config.toml
n_layer = 13
d_model = 128
n_experts = 48
experts_per_token = 2
d_expert = 80
d_shared_expert = 64
activation = "swiglu"
moe_layers = [0, 1, 2, 3, 4, 5, 6, 7, 8, 9, 10, 11, 12]
router_score = "softmax"
normalize_top_k = false
routed_scale = 7.3
balance_loss = 0.00242
balance_bias = false
init_std_router = 0.0168
lr_router = 0.000826
n_head = 2
n_kv_head = 1
head_dim = 64
vocab_size = 8192
norm = "rmsnorm"
norm_place = "pre"
norm_eps = 1e-05
positions = "rope"
rope_base = 10000.0
rope_fraction = 0.5
qk_norm = false
attn_scale = 0.125
tie_embeddings = false
parallel_block = true
init = "uniform"
init_std_qkv = 0.0395
init_std_o = 0.0
init_std_up = 0.0395
init_std_down = 0.0
optimizer = "soap_variant"
lr = 0.00453
beta1 = 0.95
beta2 = 0.99
weight_decay = 0.085
lr_head = 0.00876
warmup_steps = 200
schedule = "wsd"
decay_fraction = 0.251
decay_shape = "linear"
final_lr_fraction = 0.0
batch_tokens = 65536
seq_len = 1024
doc_mask = false
train_tokens = 368800000
steps = 5628
dataset = "wikipedia_en"
Below are experts of layer 4 (counted from 0) of a mixture-of-experts language model. Rows are named router (the router's row for the expert), gate (a neuron's input weights, with its number), up (a neuron's input weights, with its number), down (a neuron's output weights, with its number) and show model dimensions 0-127. Each number is 128 + 32 x the weight over its row's rms, rounded and kept within 0 to 255. Numbers have three digits each.
After each expert's rows: a language model's description of what the expert responds to; "raises" lists some tokens whose logits its average output raises strongly, later layers aside. This comes from a sample of Wikipedia text that the model never trained on.

# expert 38
router:169123102163112150126085086109157139151219161082116167118130141126156166172154155053095143088192153121124117132102137165091174143135132093080161147153077142131166107133117125078157154128165089079109115158167108104105093090116098129163181144085097101117128156096099105159171194090115130130145160115132127148187131113140139133164087102125080178098088050166112046095105117102155138149126
gate0:109162187109124050160117100194118106100096151133174114154126131130130135104102097159219121133108102115164116151041125128199105045105152143128082144153137078143108126130084157165067130156065156163157155110115134152183199116133126147156130129161192126121129126084198146082110144147105100085097130168117141103123136138108100097142161158138113107155136156104149139076121148134065155135125
up0:102078143123154196159124138108154099054150161161163190161098146203129130131066113119129134121107108144087157117068111132172106161149159186099139079073119110140184190108116137117133125148135147163130138129119108140120065149095158037136147175113101122169088120170159118143188092105149117138099128136159099170135127098020087133153148128123139152194142145117124152129159124123108158151152
down0:138152128148168139123128065116105061156145129151150101094184127128180133141147156138130131150166041131197156138165109138166095084131113146174169156120127118127065097109157182131147133127118123147119095142130036109164072147188096105107103146063159134137142152130132114192199140141104125105146112161119155169169139131099195103103101140114172164154097103122127096164163173126123084169060
gate1:134153134136109133121101118062085132090145103150107115159108157081087137156088106147176125115159137138140172117118114114141129145057124064115130111172190091137128148130174152131130126177083184187113174066162078116091120142177162155161068136094095142151143129156118071075075184160088133139109125141106146103072146108177098117152105169168139105156182110088189099112170159156125127090184
up1:171177125137165150170160128091148160065132078108078088136119065146127108151141098103179158132127133136110168101208111146148096138131140105173159158162167146081154102099132146138114134145117093144106145157145099184134104111122080161134169113079137187154139120088172160140048124088199094106182162154129129126148109117156113085159134121116085132132084165090195110167089158112126045150159
down1:130144071102102116100131172197111146119130112097134103140144153205141108044101107112137139092111120118122123148097197142098119127167170115129120100119176177148140112109105064115138157078137061063160131101161110152099137170202158126178135170140105109173142103098110139180127131098150121120152088082129101129154136113175169186142115136190113135149087139150155160174140075119099168144047
gate2:141099186136136104137115127162087113097142162159169124118108116120141126074066111206164082139074094182089127144131091062155054079122139077088071163108120122177101147112086160130156112133060123142124141097134096136219126160181155102077154106152157133157130122136109110088078139145126112091121121109150144127141147155135098123101169177140152096206159147096110119139161087129086097098155
up2:075147065169104142187100133066162144075122113150113156205105168177143137125094070149107124120152095104155111134138118141097118173027142175069144097084148093116127136155166141130083130112141103151149131152105096068134162099058165114128105084108118148155093091133108085107154085122127119058115108089134178141123083136137118109079103112083162147148120120103172103070078105098118131128121
down2:115109115140065109115187162142093116171114150115135184100121110202079111087195158097187103101166099092151160093089122116115124124111135222130130137187103089133094081108178122182120179151115133173129132150114084136157164072135113096137087143213119161117134139127118097165132119142145160139112150183099104107085077088175181077126119092130114118087101193105122127119127121133123126102132
gate3:123109173133114105149122171156078109074108152115201075119122114119077158084080117174167080141140098146099214122102131102177057083116152114157069104098168088138121160123144169132112094129040128184099173098145115126141139108170179087123154132163155142154144103147125106066128095177119105140157127139144112123121124122124093122119136185154117096153191102075096152083156178137135131081111
up3:153108138145136165097122173166086102139099075130129126140123195145123132114110076194082133103167122140156168152120143121138127188126219099160119088177122065113116169120157089125044135148139194113169119154154138140155082068126135100078106096146151086108119117117098130133061141202135138135121135185130091126140120116161083153120092112081127105181104082171150100177140154134110084097149
down3:081125173138167165148157146152190134220120133126149071104072082148122105138166133178114078133150133072177113087133135170070133129152133149133120137149155126155158118078101148131105081089115153144126148082130196088119139204141091137104161104114093193140086116118101093109131105144140104134152153137169130103157126093063125134115065061112146115099113197170141146126213129137110118124145
gate4:124128153077102128145129094153106083128151181102174082106169199107087108083127132190147097196113115129130144102112183131142096147045159102131065140187112127099163165120127160150111065130094105123100159088139133120140112156147131092072137092158186163105106107146137103085087070174089124106195154156143104123134102156147119147117091153144140083161169100085148152178181149107168117157106
up4:099074149150175103138120122079087122129122155131153152101100127132155137141173094124172120145186087189089156096112130117133108103125126151128137093154071119153090195188147162181143108151092095152077152113118146140104180097124108154145105050143148088150177134162131165106140129119116098100081144161118127097190171168163107052153189126131083088121098101174160093192164139145060151123104
down4:174149103138086058089125128121131124127118127128139068124149136132150114179118083106142108100146140109146157146075114165132124102073093083117133152124108105128117084138069199063100145159179075078118122150081149141165143100116163066138123157161189105141097135172126130102099144130108082132100150083215131131148127116153039136162132137028186160127117135170155119110110151167149142154108
Description: First pieces of split words and names after commas or articles, like comm in commits, Pr in Pratima, T in TAZ.
raises: "ube", "rows", "ells"

# expert 1
router:122117153096130207119149125090118096085139166125093165099127078098137152202141125202147136124135108170115106105110129161086179074068153137157162148080118057118097126196110111108160160110111149171162118153113104152121164146153141162158081139186164158151140117097122153085112132091172111126155156142126187151117157160116103125121130099146148085107091145126075165151136079095120232086149
gate0:081081166124131118146193146150131159114130096113096162117190195111147101129115146125143117143060166120106094103090165143124149142098129142055108104116105119136083085128037157053142139121098096119164097112177096152175169064137164083119105157114119114106125145111145126114103138133103081146128085063111104142124163119137164175166151129132109191121204120100080123083186128077130105113088
up0:117177123149159138131112131066085086115104151159152174144150099134200090171093137064070156150126066136124117105132091114135123171109192112142128121145193100109106109126123116108184164150170121099142197149109134086111113174117085134140086073212120135086139107156126119181089095118099080080086113169133088144150118098119123125121101170142162117162128119166214111134125108160122062112114
down0:193175114111157087175122132129137127089132172102146150113122132136091066128151116127166156169141146167114113155133081092158122167125119107134118148057096130226078117137113148167140095137078153174029167121149145152117093182128145110142099187074092148082118102142086138118059086084125131143137098121124114173139096147092108117152105123104160108098162077115172135191140121138157073163104
gate1:143148101153110131115157132124153122127148144080194160102133109124150108103076108201182106171155123109072135156168121138125127083090094162162112090162165113073145111144104149167132152114099152125138123097103151126139066100140192095096176122029194092066112182082117106064109102111185140142143142122203169110084114122187148113150150083117123094104100120139132122114106148193132147127121
up1:123053115132130062148132124095173123063166105073111165144082141116134145111111136090097183169146124099100152117122099158116120194182132161104142155142163102150072121121199107084115120106166169077141125143108101092172172199161095086121121124162140162195112117110106105117158126195068134178143092122120107148198104152080104138177128113083152150153126144156140138139127165155149082117165
down1:123139109120117155106123163227119117093135112203138129145142089126072132149070140157236112138176134177111122163116104098145084093123108117171151087127157089084157152184086130053130121131094157158171138142142144123215185138138110148125137125101142113094105084151119092064127130118116115142106109163122155078141139153121131158089155165107096109072142127092110101110143076071157144119088
gate2:120112129152103150144073160137162119087147117098174139134158145099107119073065136089139111140071099151074177127144124089190180145101141144128101170179152113110093164113107111138107164145117074147113143192167142107169139184167070150131095090152146170126172114151121085149089199127131137165164134171108098173129078093158101060112120151103125089176127122110110162147097184128154110047106
up2:151099115137150116092077135178158074125092179128125116083107117125204144126085120077157109116117163088105130115107122098125127112125076136136110097151150158108103123161070147186140186116111078093115157148084125111194159143106095120120095137147140150119151206136118164129171101109124095107142133056129118059127145168138105111114118092150104103098174106166075163075130079154187139042067
down2:137151165134122092182162111112154165102113140163087097063112154113105154137102181179180132090147087121102153100126103139125097114209082116137148112112146163157096086158130135161176153133214130115122146121096156146210125174128100076115149164088120146098172110107123178091146132165125172103145125121071136086132162119130143032108162140120144077087203093146113117144160159125143109130082
gate3:127142083129138119133123084096135160145141086076166161121146133122086143096081163125107159141131149132106083119168124156180117163061170100131082125149157087182138157093091194104100138131122174129144178108114140121215133147144086133156097078110075163174175132173116117104060126117097132131157137158107092165111161128081117128051100150121131157123132089158058117077155107140147103072199
up3:170184101127079143108070133121080130152141120106128076182124134129115109131126123114114132177140118100101143193065134106121145124185088135145134175077104142142123112071218126124161071124147102103133157132125144098140104126117108126085132087087182102167095096068153083159141106181136075083159168079148127078189151103086108103120154098113175076125132143125164125173095087129082076126087
down3:074119139135155097131152131193063137138121109078139100104153196082143127131127123057091104158107146091104194104151081100139125149158125166089128180152121138076167167088133124165148083117180108152101101203147105089102085125178117162144080108133147119109145084112139112113131129048150046109139120139187134182197176107140105133132125140127103145151107193133150147145144076118139115122150
gate4:085152094133126117150144125125141067104137123119165147092073097118142113108091082166125130124066112103080127167121069105147097146065165142122145142137200089153148087165100140177161077091093099169117180116083109156134109225077131159136159169109188129154105173152167136082151108068140134134089128094167082063107084131124177146106121105127122119117136090149130158072107122140114132103181
up4:111158127081125144121199116187127144111163115095119155139101092068149117123091186091191126146178086208131162154146096074141092136168126079116109147154104066106087094145103059151160119098173155109080116130121111098135175167073070114153101119183130145092121124163198133141151163155121202148126178185138139160100132121119131132138105070111104087129115125093116097144096134170109125129126
down4:156134160098147174116108147084105077095168103144185159140144115150156113181090108128137107120100148167080145183121145174156136121121149122102071147157113152136080136114136114134118190164057147113125185134220107132119159123132138096154103192107159087146138108102147149113094069085080084173098141050122133101149119075167102199073126146160161144090120127156162151122107075100110172141131
Description: Inner and final pieces of proper names and foreign words, often after a capital fragment, such as U-ate, S-ime-on, Haan-el, Mexico.
raises: "son", "-", "ab", "–", "uther", "ate"

# expert 43
router:126154149123160108113166113140156132068105084139157111109102130167157090106181132146180182113116036086152110140180129181125074132106176149150058111213182113115095136160137148163132114063096136168116069139109107122138119158109068119130073126086114088159144127076171113156125180131100093155152123136091110141162153105120105107093170090139172145090166141121119147172151189152147114148091
gate7:131085134105111152090078086128113093144187071109167094127114128112086089116137145130131114129130119143171136115124087146210094182115155101139196117108133092116140131095183084065112178142125179150109171145171092182105088101123166149100140144125199144127120084167147141111113131173134163193137072101103138084178085084118196130127095168140114129179118146110094179075137105145124166095152
up7:101174144160126129134182120118143143123107129093154119157099149133153150132159089100151156166162161160134120111096117218099114117147147129113089035170151172108122090186106142095100125162122148137187104114089144162120163126122126084166077136161170156095137144093105088107040161122188116179138114129178071165149072202129105108114112126139165085120096136084110098132126180158084119087094
down7:116109119143068113100170120167182138124133064131124121148133133121118098087137130102143118115136160146174119085096189140207148155117089120155122088174137175139154142131132052070123125136132149157145065127091136140128084125131095091127076137160108209170114161114166164144130114150160124201086128058147096154114123112109135166128040129125162062113073140102137093113174163162174133100166
gate8:050145110092132129120167118118108156171134140085147094168132064088128090048109191065112132158123140111070109100088150138151184136121171095172141168110137132164101161176116138095110103145097057126161137068134160110159152134167070154117152131104132147180124104093159112114146167151158106133131094132144151172179123132081088111139131074120125167128168192104095105107116201151093151086109
up8:117108168118128092132083097218146133176156115045114163141162076064113142150136124104130114151073095107102142107097144141092165169100126073146123097127162134084126054117102122148093086152066131160134111147157126113138107089131104116124178155147124105196114119160089173088150146084104139079129123089139160117158142130106064115174188152106189102059168184166117132155156144138116118152114
down8:193162154147146108107151126159140141141143154105126149149148196123118133108098143142089189091140143111120114161153150152117127199186095113101098127059145136054113090179124112175110126124153071112123143179141130126168122130177163101122164122180135169119100091141122083150104150127076173209154100110175144145125150131204136200111175102108111150174114104159169122139125103141159063191152
gate9:120176129139112154109171124154062152159077066137123110090138138156192078096108200090112105143159104129101149162131100183153075125081130104111106128156159131104087154108096080136141161161148133088153151116040137107091152166137127159109118094100131156148079188162180123103105174169052131083055124163155122134168149149143089133080144167178141110111101146143154147121088114111101161147153
up9:074084084183162137074062110101143125097140186155063090133113077185145096154145142161096136132159161131108171143150142098115135112157133153138114109153161171124145112137105110117112104149067072067097112179145152108096160123106118078048096102183119093159154168133119112071139121181150170168151089144099075073132151134161131094141125083152096076161139135080120150117112089146084129136156
down9:124150167114198105128125078140137150114151103116082153085130101130124150098147139096121181113103132140119075103122119154139180081076139127208084114187124128102076147128134205104091149144140131202160145093139106096126122092168168104114158138137081172166116145175118162160128116132089105112108043176067148071131164140070193108140094090083102179116089121099104143131127126131158161153133
gate10:177137080102096079133189171174106120115124125160124176139196146179084137075151075154140129151176091137110131095146111104173130125102126140159097076097107102103184175117069162174121164143057126139217076093172100108108104158073189144130120110105113122106184127114119153137093178120129149125122106100132147120101173129160137168110181143165116065089107137164113119108088156105124151113119
up10:078116136101115171160152122148123129149105215069237113160122107077163151164101172057165105118164108132109081127111071088071206088186152124119133089170135099174131135184170133131116089102163118115162133143115115085085107153087149164132144106128119123102121058156108138132116095142114111129172103096116151159162162125147089155084144125130146144091150104115145147109167121135152120125059
down10:131132118123116135145061126094162142145103170144131124128139150100108103105123085176086101076090108102106110162126112146122111122117191169082129100130174096184073135141069119144173115136165104166155114120174086103142104193103208172050152140131105054169178124170067145150111136091067143162155135130155107165141087116141132109098125122162179116149150160145145086105132103121113172101046
gate11:122087094177077040134101107117100074173147114112112153205223172164082122110185103093129113145138067076116150080152165151151153123080157131117094124095098158147132133125106175171147153162137145136127113113120116094161114145149114089120118162201092155128138145127110192100128094098079129096127098154097102127114174189142136138166132131154119162120143157106058075100130181114139107134113
up11:146121141143094094158150048070120059107140096132121098188185205142079118152129139110163130141104061128101142176151135098153076146136186155108114153153179124116123182150119117153147176113178112151132137150154178110108072146101104091151121162096092183097053116074118133131156142131106131074137110162090077110130147139085096112197112095119152137132141091117088096102133131080144119077106
down11:180139133110165113191160110073119131084112228121121140118166110131137134145152175124078090129109133089131110174140144129088106139125122136163085114099172133152129178085147107147109053108204125113081197141127099138153139161140137184121133111141083108098061095115117178095159125106095129158092159078102087119099128158056163082141165106156122136161155084154124148059105139079162144131145
Description: Second pieces of words starting with H, W, L or Sh, e.g. "H'ow'", "H'ate'", "Sh'ort'", plus -ing endings and wings.
raises: "c", "l", "ed", "a", "b", "es"

# expert 5
router:190083137228114098112123125156146135151136082140109132198174130139102188138066130137123066121097114094181134180136128063169138136108165143133091123149137162079184119131126115181130089151092126101143121085175069163122149100134155087071229131135116153067074154127079146161120076109133141113127154102145148121104147126154124125171138160119138152154117140130181098112160159115129118087133
gate7:110131128184163113142122058139129143153079148154098132130207207119130153094107136134148027115079105144136098160126124026149091160102132073141087146137135080132170094115140144177152091134126092132082114172140117139111167114106133082087145126131147104130097135085132106126178126108146148129191172137152170150160117113173108101167137111154174109116154130167175129145141159116141185049152
up7:169218159111081143098144179105112103079092146098148128129122098155178089117135108126152161140187122060137129110149140132143161111170093072137117090143109090105134115185132120132132157111120090107166117059154122132102101116110204141109071108159117119110111161049150160155109094083128110142163189121150094156127119178107135124088142163106097127111145088125137161053162050105133056111116
down7:162093147116128086118114154113127110108163094162082162135104121095134160136127143108096148128120164105055152182109119111063127140122157136150068102134147179055061107143081142095157076142166106138149122171141144160131051077123104151153180114090112142116130119128091138089117190076097145145142156132151144081090131139148167049151159116112170104168164110094131175137071130038090140152136
gate8:143138100131164147131131080083150110150124165126173077152139167114097217132192196152113138125129145182179178113138131127169130075182109074132183089118137103100186145095122116120148145116135080108157152146108123115160092105102142125084149105104127149157130143119076083117082154144098048135121106140116155136176133192119115165104110121122161063186107127086119099167136149154137173090047
up8:103117194148125101183187115150135125161159092117138077096103113103134221123125138101138115179114126104128112175087129158095154078206100137126142088182178081163107103120113111086066125096085100143115052172123144137062161101125132096112147101065129082149128137161133082100104113112164131146106144183115166177167127087140137105109128159121168087127128112081087115150104133104142143070162
down8:124089126146124146124097145114121108103132122152129122169111143158107135121123154152112153121160148154145083113092163134113081057126164118115099146177116118099119153078078078160212110101097153141162163112134086165130138118116156144105208105103096142154110078137127161040079141122140068136119101130118212054143191153144108118106098138119136121056079176149122057113091093118133189089139
gate9:167136179095146148175101149125129146154171127071118145161161144105088081177167120138105132149098127090096097093085161082133159132078151134099105142104160131127148151161177166072165121132121060144122144134160128143181132128086160130144167074184110135150153112185076117129122104113142119156182124158188112141097192127068176187125110148147135119182153097103185129133110176209105076096151
up9:143053113079080135189165125136124122116179150105116140113140096117121117127119089107123122144142152127173165089151126093127137173138124153092123093086069098185109106049133152170152152098156238124157141143123103089137154150115073153159135144178129059116129048119119141114155137114112081169105127131101139121164076155089183140127116089133140144134121171130081154193149135192114192143140
down9:146105096098144100079066087123087151182149104146078099142101157147072090143083145117135125151132103092116135112142096105054154154110117145117127116102164136140066119165134141115174123166138176152145107120197177186094147131113084179115140126087167106218132107188108149062114086112076150127093124109153157060121157139107142086161135145135167125121164108146131062097173112192113104146129
gate10:033153107066118108159174097088139132115128157105130114174104126119123098090092182081084092111134198183110094126093148098160138122103151155073144121056108142082158115113135098163068117096179131191102174137124088119117095155149144127163164149158127115118130141121126143104134146126175114083095126163142124131097186081114198123175111128122091104122156141135147068073166088164167117073131
up10:149149164146097160090096155066156109137104133131149106140131119110131155066110162170094099108089194123124187115092168145178122106076092163137133145127100146152149140162184108092141085118141112133000101152115134131089139179069143084130086108090111128137136156099126102136122124143186163156141172104121171113094169120158200121188131146113167094127105154137160101161188118143112108146095
down10:114114083163124142046105157150165117145078161096116126120143132131156069085159147157180141096122158117104109150167122147159092130148137103120112201143120099102215173096146137121130074166027143189079118158112112126053156149169137122162096054135127123090161152138130081115095105126133114123123145119138136185149101131157102122177143193127145092093100127134109150172118097148080177159115
gate11:081107174133121112138105094168190114076135147132098131100204157165126105107125153136184098120132171150119149083130112117093098111127131114073127140159101117120069082080172127161086093181136122138107197127162066092116172174164086113057139128105130159109178125185112137121154163174146209114082124177126159159150173168145117173114160105107098121105150106150136098146168164125186109141153
up11:076090152141115169130122120109138092186113171082079129130148117096159170158114104078096064160157130124146143130059121054148158120132169100093157099081084168152159088155104105157130091128143123163148113189152113068120071157121136102159161123126091107095110158098148136136096139155145111068116105155158129073111116132128205097148091105141122136195187114151162123134077071070160159157137
down11:119128143089147163115095072136116146179128131102126092163071091135138193106173153132109104112155094123103149044117125091069152158118139151170164085115116091185114136103194115178119079116104115075120093085178080087129157138138141109153190112065122095117131098072140127150112171138116122095146101114089109143134114139126154045153157162107058113124198132096159166170118156097145157153123
Description: Word endings and suffixes inside longer words and place names, such as -ford, -ington, -borough, Honeyc-omb, Chapelc-ross, grapef-ruit.
raises: "-", " to", ".", "–", ","

# expert 31
router:100152143133100155146133189167128105143094113146068141133143123157141099113102140070132173161095026095109120139167128114179136161042168153148046186111155119162106115118197115131099118100070127138123116185155138178130176122098042146077086121113154090170160113132114100114085110144128134112205148169111125135113143083119116124109142066128165173146132154127162122147139139160127136146147
gate7:090176166140156059123154134086117091102094130208164136119059123134168102175155143162126095105139135164107117133109131119116167127097161086105057132107107065184108177092084138155127104208104106149155111115089126162117142200185105090104133114124123142113100130157087150170068203176077177106146153148118177165119169136140121135074116114124120142143176110095104125159104137158123137138147
up7:118066179126150133134109163131090114134098094155100147140092113069150138160146146117169115085104134228109130147096155077166149141086116116150112143131125179156079122076117102117135140198161069143117077099162056172148139149149103081143121135129105171138098184140127157154062145161061179111157086128078172150133100143186131164142080088137164175163111168077113114133119129134142141117138
down7:045210097155096150137100109146132076106111096130107119137140112151136205167146129126179111115128170137187136123139118119094125114120165173132190131095115137130110119064094069114123158108192098115141113109173064134162119147152151148112172187078101103182182122154130166124106103128093139119094113141110084161102109118122082122198152105130135137105157206138159111129112051127121129071160
gate8:131068094163116157107102118105156137138155092087126156068125141151115154109142153130181090162165131140145119114099142163128132116126135131120129111175054058133140116027124098095159098085095123150144211133111111127174096113136125171073115061107108106100131033109124129065160080108131106168117148124105115050109183152148106082110117163134162142157109140141087182101111120140157150142165
up8:133152119107159089140084172144161167100163127112171093123141131081087154098111185113125133110142129129102170100112152107133119118173104098119118066188150164091057123185142125090094208186139164125136099105131130150054143108108115127191150180128135124146124090156123123135149195136113150152077119090147031094146150099149166122135089107153131085106142129193121154214093145128104124153121
down8:129152193102101112149109126166124146112140173156090152170077102087188175162099094111165124121090139093119130096095091147086099061093103172186146131162142159133148133127146090123124120115186095110123102072108152101117086178151121131095107119122085143139105186127105099106112119129120152145097165097038122186118202144192079066150142121137154122174100141162089101167135141135052135114149
gate9:071149155129133158096181176090167138145139122074128200103186173112127152096116173112119094141139080104139110057149072117167124114142117121125138129157120112121136114078105140135116078062077105117103132189104095151088136144131148205119142059119138156132099092122080133078112136195088097173142133186083118156126163166131101106158137155150160131185093114116155152062121180103118104143088
up9:152096129138143123119166097131086213140160142151121124072113093043093142131145110134166131073098112126129084165088132132131076162111126117090041158124147167113133155143163136162167163115105121135105119115120143145100168128144140082158159084102153130104120122141162179166126124117169079197111129212104125202104126146089133083207139174157166141117066149189128147099128164096151151125143
down9:118109144156119117145166136107167137181082129124134149134136155144106181189134160091125150123127158109083143084100147164139114093158058120090126135129105136087091178084152105099208168164156144127095118165140092166147176144153159109083111117171115102151123056133103076082124127080120137098111085157106145054160110130115177138087122100102077107092097115071130103096114136042194153123178
gate10:116109201126145073158109112143180111105101112150140149114185159112134169138171151126177099088126092125047128083164086144146112162139138124156136080117125116105144101107125171104061079132110173140115169131089163196116133143151164157087094088157123095117157154132105125083210127101085114115151160118153093134115173101066103148091115099091129125192136091188178100163179098167131158122162
up10:160121205163180115113154123187127162167154111166136112117124142152154093183120188148149123099124161128161177122092166133117114162139147095093128116157168154103152133055127180139123133089189142116120120098109150164125129130100171097119119110120180147165129146119091136125147095159213128118157101123125171137125097122057157107166142240176154156098104100140124062181088073134112136168157
down10:101115108139048144122061139076049092151157198184173124149074158119068113151096101165167171121127124076145110133135126109165136142072142111095087102111148115095152093174175125142128186128082074121138158143168135121169116122178095132094102117132056089117118198131122105130154181129113116183147131147104181146107149138146126097078163110156132158133130171149161146126142088158146165155167
gate11:145083145142116138138116147150133096143103098107132190047132104131145183133103151137117081089128132115130162172094155119204111164109099140162138167134183129112079192115087184091211147140118150175114151151161117106110130124128115126099080140109107108158157182113116064149186028154094130126100096172117117096101163134142063150100152135174092158136180101140109116086155144120094081115112
up11:111089151128105135089127098121167178103177140091138101123094128111109146145140106089139155154100178142159133057124116184058117086161164144079149113145174200136168113124073144163112135173092117112121113075157125166115209151107110143144131134119093154082119086155107163128103214192146147103088138092099087118160115134123122133120142116141145077062102134142131086168105173053117131095079
down11:125158125146148124096170166097154089111143144115174125099148199090145103115128165190139101204167129127183108096106138133191133187164077154097124127154225179185135124174124093127187132119151123166091148120129163139138061155121097168151128146140103151115108110070104083162123071173155083143099134127143130172131104142114082135147136131075162100145142139141156088127084176096099081166126
Description: Mid-word pieces after a capital or lowercase T/G/W start, e.g. T'und'ra, T'urn', T'en'ant, virt'ual'.
raises: "i", ".", "c", "v", " (", "l"

# expert 21
router:172125101161111151126084085107158141152217164082116165117129141124155167171154157053096142087189152121122113132102139165092174142133131093079162146156076142131165106131117126078156154131165090079108116159165106106104095093114097128163181142084098102117127156095100101157172195090116131127142160114129126147187134114141138132165089100123078180098087053168113046097105116102155138150124
gate7:137117142100098072148137131118117116092114141133162119099087106078070129096087144179184092206086058131103158154108129121169062103061138113129073166152147135143161124122119167139100122104053147184086167071150158127157127158153134113123120143146184170161111143152187149084078099144085111180146130124180099157091140155151086141103089157172110074160173121136125141137154146121116124088147
up7:182067096099153122100150154144156109098119137051084145046174112072141123177063101090095134129082096091130110148111102107119130181119071125203130180148142110116100111091154118119150141148101125109119099162134052104099193111106081151116129141128132124040158116162149135118184095164122151160129134131084100131079153134123105124127105121137143101118085060130137159104150107134182142073156
down7:139106134153102150152140103183188141129103222097123199128147114166141122160157128167191158166083119168115146082169179165101128199107168142080135154101126081134131130165105126130126100146177088119113157096165114147159120193197099142166209152156117105059091136134173160143130089115057127138140134156154138095127122114131136141116051090148134109121132153119152121160152150186144118121131
gate8:091174144117138125086097127150040117161115154157180119099192130128140093130088158178180101177116098130144137157117111093145102112137151090124112149152141092139129132107087184156076174164075104183098130129107110172150128161160132133106131100176175143134160114180151119081082121128055167105147141116190103163171125101113123118112151140119092110151172149083153055073142141086075083070124
up8:070168109077171101144164121153153107079112164140108106193113144173159106125125106117121154100208114097130138203054084104123131156112187131148149096108123188142093177150127182138101152089138109156133132130082124165158138131147158127151135132138166121142098097120170105166170161081068190164056130107147127125085095121063128095169108135129072129170139115162110133080123121113148150101066
down8:114165116166090194097117141165089108103130123186044110175139075170139101151152123120175132115122059126115149116132097118175068149156117125148116104109137146146141122045141125134119139056194120148082117181088106120156104135111096154138230101104114145146151098109143124138189080134154106116154163118204116083085059126104132126134131143081125132155127149118129146127117157121101140061160
gate9:109069153118108142104126124156158107088163184117121140142157098138152091160093169178089120137115133148156136129126132111144106108127086181162114122118117112149143187113154171189088176138119166183150151114140135149127142157138145124051136138120163192174143119177161120073105091078112138171178124132118069118117207115112099114143131164160082116187095112110052123110129206158116111072202
up9:192151095159199160169206137130090125112166154152089108116132145087116083192114133107164166153127153150132123122165193089148111139108219113135109103136140109110116120155144132167165083183130166158166134135169078180100041148165144107105118062094108088112133151140134136113102123144107182166098083107141183145127134127093139074110111113113191112108122139183132105161165092152108108121140
down9:163178086127116100080126143100154141060095133141081108141121132119174109175158155088136106067126132129070137162168179191109144125120101114140101137103162125183096071148151102049083173127172126125146127142137139135150162124103100148138203157151108142122125169098131179103143151107084169142103139077189148136170215091115170107105071120100104101087163115132126100184139157096153108099095
gate10:151124141135107100108162146129122099100106121166151104123117171090127125080106089154169070173079080187122162178121087082133058076106119117148062158137095109139153109130146116080089134165052111169113158074075111152146138132165134073129116076147188171166075175130125083061095128178106084142115117142171125126151120104174069106110103171158127099167146154119117166139165130144120112108140
up10:147082089183107123088082101101182168146115125102129079159092178115133198113159126121129104117143161153075132132166172136125156133146203091148127153128118056099151153146141106114162144140117162146137131104114096081181095125145196117111152156130140100138086187130134186105155138133152109195185139155163109132166111196070145084149113106096120164134132169099161194149138124181193162119115
down10:106091179089130062095113121113126095081158120140136102090104121153153172190191137144134160190122113086175111114126168145150176100118110159108120109139124167104080154140075110167143133114189120164147131157124155176132094162163084087138106066125097135119106173118068135092115095087107142101156062110114126149151121134159139145146126189147081135189117069157113098142064120155188093089070
gate11:149141167128156071141181158142093111074141127123145131125127102123090156053112154175166058178086083123087158132097133112178045098126126139135065140112145086131138097127083186114100132159049131160093115055163123135159159137131154137121128102175175148149127142164103112057123103156115093127111111157148120133103132152178065137107158151170107097169176150072099131112158149140112082107107
up11:082069154098166119135144128090130133109111115152183097124111087086123185111170151132124148124111147080098147082075126122135156153175097101173113085134120101122113154105110168099138148121080085128099104135147198172105118167136189114182120103120160151115184094126088144110105127135119134125146079169184129122104147190163150092119159147105000086138150096125065096144152110061109124105144
down11:103165108143167130139125091086080082120102173161115065142135154068165114162120138029111133140156182128100164070170157131201127160161130097106124145050150138144149162173168105167115166156095120149131200195092126081127183076153112106111087153163123146155122130122117092123140145105153146152109129171137100091138110146159144154116128116116188138129111166109117188125152145149167132174185
Description: Pronouns, relatives and counts that start a clause or noun phrase, such as he, who, that, nine, seven, both.
raises: "ican", "ves", "hest"